config.yaml
n_experts: 32
experts_per_token: 1
d_shared_expert: 128
activation: "swiglu"
router_score: "sigmoid"
balance_loss: 0.00103
balance_bias: true
router_cosine_scale: 14.0
parallel_block: false
init_std_down: 0.0
schedule: "cos"
train_tokens: 284600000
Below are experts of layer 5 (counted from 0) of a mixture-of-experts language model. Rows are named router (the router's row for the expert) and show model dimensions 128-159. Each number is 128 + 32 x the weight over its row's rms, rounded and kept within 0 to 255.
After each expert's rows: a language model's description of what the expert responds to; "mostly gets" lists some tokens that are sent to it at least half of the time. This comes from a sample of Wikipedia text that the model never trained on.

# expert 12
router [148 103 130 115 147 134 137 162 134 129 144 143 140 173 136 148  85 168 120 158 154 107 112  98 114 112 139 107 108  95 158 162]
It responds to: Statistics table cells. Pipe separators and units inside numeric tables of climate, demographics, election results and chart positions, e.g. %, km, Billboard, households.
mostly gets: " MPC", " Hot", " Billboard", " Albums", "%", "sq"

# expert 14
router [142 112 148 117  98 131 139 133 196 198 113 136 152 102 104 123 169 185 164 141 135 107 147 166 155 141  92 125 168  92 102 190]
It responds to: Math symbols, brackets. LaTeX pieces, slashes, brackets and apostrophes in formulas and abbreviations, such as $, _, }{, and/or, (ACL), Bhutto's.
mostly gets: ")$", "}_", "$", "_", "}{", "(\\"

# expert 25
router [154 135 162 126 183 145 160 142 145 154 131 142 120 149 164  96 106 145 106 155 106 162 100 151 139 139 124 124  90 119 158 125]
It responds to: Date and score digits. Digits inside dates, years, times and scores in release lists and tables, such as January 25, 1985; also later, next, shortly.
mostly gets: " Later", " officially", " later", " Sunday", " last", " next"

# expert 23
router [138 122 107  96 112 138 168 148 124 144 145 152 130 101 117  87 126 107 158  94 134 177  87 136 113 126  58 145 110 127 133 179]
It responds to: Section breaks and headings. Line breaks after headings and sentence ends, plus == and === heading markers and closing quote-periods, as after "(disambiguation) =".
mostly gets: " ====", " ===", " ==", ".\"", " medalist", ")==="

# expert 29
router [137  96 192 130 124 129 170 137 128 123 130 116 144 182 109 106 120 158 202 155 110 147 150 144 126 117 120 134  88  76 180 146]
It responds to: Modals, chemistry fragments. Modal verbs can, would, should, may before be, plus word pieces inside chemical, enzyme and formula names like piperazin, NiceZyme.
mostly gets: " can", " would", " could", " should", " may", " must"

# expert 3
router [148 163 144 143 118 140 146 120 148 133 160 167 151 109 192 121 137  85 101  88 168  96  92 122 138 143 147 138 146 116 122 116]
It responds to: Biography action verbs. Verbs of working, moving or appearing, plus following prepositions, in biographies after he, was or who: working, played, moved, in.
mostly gets: " located", " went", " appeared", " worked", " moved", " played"

# expert 30
router [198 134 177 122 144 144 147 168 155 121 123 125 127 188 159 122 132  76 127 120 145 105 144 170 106 160 160 149 112  60 144 127]
It responds to: Table column labels. Column and field labels in tables and infoboxes, such as Date, Votes, Candidate, Apps, Genus, Total, often after a pipe.
mostly gets: " Date", " Apps", " Votes", " Genus", " Coordinates", " %"

# expert 10
router [181 118 103 113 115  95 184 149 130 191 107 149 137 113 102 105 171 112 111 149 102 124  75 178 107 196 132 123  57 102 160  83]
It responds to: Infobox list dashes. Line-initial dashes opening infobox fields such as Elevation, Coordinates, Born, Directed by; also field words like Phylum and Founded.
mostly gets: " Phylum", " Edited", "inia", " Known", " Produced", "Scientific"

# expert 7
router [155 114 102 161 111 151 155 168 191 201 163 188 107 111 113  92 120 124 109 191  86 204 119 147 136 138  95  95 138 122 130 155]
It responds to: Coordinate and measurement digits. Digits and degree, minute and second marks inside geographic coordinates and unit conversions, such as 50.5858°N, 75°22′36″W, 422 K.
mostly gets: "″", "′", "°", "Gls", " ft", " lb"

# expert 2
router [154 142  95 147  87  97 148  99  83 174  99 151  98 125 126 108 140 105 168  93 167 153  97 136  82  87  99 105 140 112 134 115]
It responds to: Clause-separating commas. Commas ending a phrase before and, which, but or including, also after closing parentheses or quotes, as in "Europe, North Africa".
mostly gets: "),", "',", "\",", ",\"", ".,", ","

# expert 9
router [184 150  97 137 126 148 198  84 116 186 121 136 114 154 145  84 119 116 142 100 146 107 101  74 140 114 113 136  88 112 115 155]
It responds to: Institutions and titles. Nouns for institutions, posts and roles in career descriptions, such as University, College, Professor, politician, Committee, sophomore.
mostly gets: " University", " College", " politician", " Academy", " Museum", " Institute"

# expert 26
router [140 142  90 132  71 136 108 165 154 104 124 156 154 145 163 132  80 150 113 160 127 123  91 166 111 131 123 117  63  46 119 109]
It responds to: Definite article, possessives. The word the after prepositions like of, in, with, plus The, its, their, his, whose before nouns.
mostly gets: "The", " the", " The", " its", " Its", " their"

# expert 24
router [194 171 104 146 172 178 161 123 147 174 129 155 108 116 164 107 118 145 144 170 146  87 193 168  73 133 112  89 112  94  90 102]
It responds to: Places and entry endings. Place and nationality names like United, American, Florida, plus closing parentheses and periods ending a lead sentence or sports entry.
mostly gets: " United", " Brazil", " Eredivisie", " Ontario", " Arizona", " Florida"

# expert 13
router [148 126  86 142 179 173 173 122 148 157 152 153 135 132 115 123 135 124 120 143 123 156 122 110 147 136  93 131  96 100 111 128]
It responds to: South Asian name pieces. Word pieces inside non-English personal names, mostly Indian, Bengali, Tamil or Japanese, in cast and candidate tables, such as Raghunath, Rabindranath, Singh.
mostly gets: " Shin", "akh", " Raj", " Kam", " Abdul", " Ahmed"

# expert 27
router [135 146 105 112 170 162 174 171 136 104 136 180 111 134 170 152 176 174 141  92 198  89 124 151  98 162 178  70 116  79 132 120]
It responds to: Table and section headers. First pipe of table header rows and section-heading words after == or line breaks, such as Pos, See also, Personal, Preceded, History.
mostly gets: " Preceded", "See", "Personal", "|---|---|---|---", "|---|---|---|---|---|---|", " Binomial"

# expert 31
router [157  85 100 129 105 137 184 170 126 121 130 169  62 215 197  42 145 108 144  96 186 186 121 142 144 132  69 107 120 141 115  94]
It responds to: Titles and proper names. Honorifics, religious and royal titles and name starts in historical narrative, such as Pope, Saint, San, King, Sir, Siege.
mostly gets: " San", " Holy", " Saint", " Siege", " ev", " Civil"

# expert 5
router [200 131  83 209 142 146 191  68 162 114 147 159  83 135 133 134  82 175 158 146  77 121  64 142  42 118 115  96 110  96 104 129]
It responds to: Name particles, line starts. Line breaks inside infobox and table rows, plus name particles and name beginnings like de, Le, Van, El, "Sch" in Schmugge.
mostly gets: " de", " Le", " De", " La", " Van", " la"

# expert 4
router [ 90  82 106 174 161 162 181 121 144 114 194 148 107 128 179  54 109 185 147 140 165 149  59  66 142 103 107  95  92  47 155 102]
It responds to: Descriptive adjectives, articles. Adjectives and articles right after a, an, is or was in descriptions, such as green, stone, brick, shaped, unbranched.
mostly gets: " green", " stone", " brick", " largest", "shaped", " natural"

# expert 15
router [163 122 110 108  76 152 139 163 167 163 131 145 114 115 143 125  80 138 119 118 132 140 130 111 145 134 120 101 108 103 152 119]
It responds to: Hyphens and non-Latin bytes. Hyphens in compound names and scorelines, opening parentheses, and byte pieces of Thai, Cyrillic, Gujarati and other non-Latin scripts: Jo-Wilfried, 2-2.
mostly gets: "э", "ъ", "у", "ă", "ы", "á"

# expert 6
router [147 101 161 160 130 135 157 134 166 177 150 173 122 194 167 153  96 177 130 182  99 159 113 145  97 121 105 136 112 144 118  97]
It responds to: Name-internal word pieces. Middle and end pieces of foreign or rare proper names in lists, tables and scores, e.g. Stireman, Stranraer, Barbora, Kiev.
mostly gets: "enny", "ente", "ck", " Mer", "olt", "iber"

# expert 8
router [123 125 126 128 147 162 173 149 184 156 122 157 177 128 165  74 101 107 121 179  82  91 123 197 146 104 113 107  89 128 119 163]
It responds to: Sports scores, comparatives. Digits and dashes in tennis and match scores like 6–4 or 7–6^{(8–6)}, plus "a" before hat-trick/goal and comparatives more, less, too.
mostly gets: " more", " less", " too", " very", " relatively", " rather"

# expert 0
router [209 156  67 170 107 158 182 144 166 166  99 157 115  99 134 111  86 138 158 177 148 125 101 103 119 155 127 107 112 117 123  87]
It responds to: Digits in dates. Digits of years and dates, especially the last digit of a year in birth dates, office terms and citations, e.g. 1985, 2009.
mostly gets: " century", " July", " pm", " ago", " BCE", "present"

# expert 18
router [148 116 134 152  98  93 117 158  97 143 106 152 125 171 171 130 117 154 124 122 161 139  84 138 136 115 118 101 139 119 158 120]
It responds to: Clause-linking words. Subordinating conjunctions, sentence-final periods, and colons after said that open new clauses, such as when, because, although, until, after.
mostly gets: " when", " because", " where", " after", " until", " When"

# expert 1
router [168  98 125 102 179 142 123 113 123 146 116 135 132 116 146 160 118 166 113 146 137  91  88 164  76 108 130  78  84  89 211 172]
It responds to: Table cell separators. Pipe characters dividing cells in wiki tables, mostly after an entry such as a review source, name or score; also semicolons and colons.
mostly gets: "|---|---|---|", "\":", "\";", " |"

# expert 19
router [170  88 126 132 195 122 121 118 138  96 133 119 108 130 153 108  51 178 164 128 171 106  85 129 119 181 114 147  83 107 185 187]
It responds to: Critical reception wording. Verbs, prepositions and outlet names in film and album reception sections, such as wrote, praised, reviews, Rotten Tomatoes, Variety.
mostly gets: " wrote", " praised", " According", " reviews", "Reception", " avoid"

# expert 22
router [168 114  67 154 168 125 161 146 156 149 182 131  80 120 151  99 108 135 153  84  91 161 100 117 120  94 126 120 117  88 135 132]
It responds to: Numbers and quantifiers. Number words and quantifiers counting things, often sentence-initial, such as three, several, many, all, hundreds, half.
mostly gets: " three", " many", " some", " two", " several", " four"

# expert 11
router [204  99 120 152  76  94 147  69 151 128 191 103  95 165 149  97 122 160 168 106  88 146 126 164 124 160 140  85 101  83 152 113]
It responds to: Capital initial pieces. Single capital or short opening word pieces starting names after newlines, brackets or quotes, such as G in Grosseto, K, D in Duse, A.
mostly gets: " F", " l", " c", " Ch", " Dr", " Tr"

# expert 21
router [171 180 122 191 106 119 162 120 172 143  91 198  79 152 129 123 155 102 123 128 154 168 101 159  83  74 111 103 124 112 140 128]
It responds to: Coordinating conjunctions. Coordinating and linking words joining words or phrases, mostly and, plus of, or, but, &, while, especially.
mostly gets: " and", " but", " &", " or", " et", " while"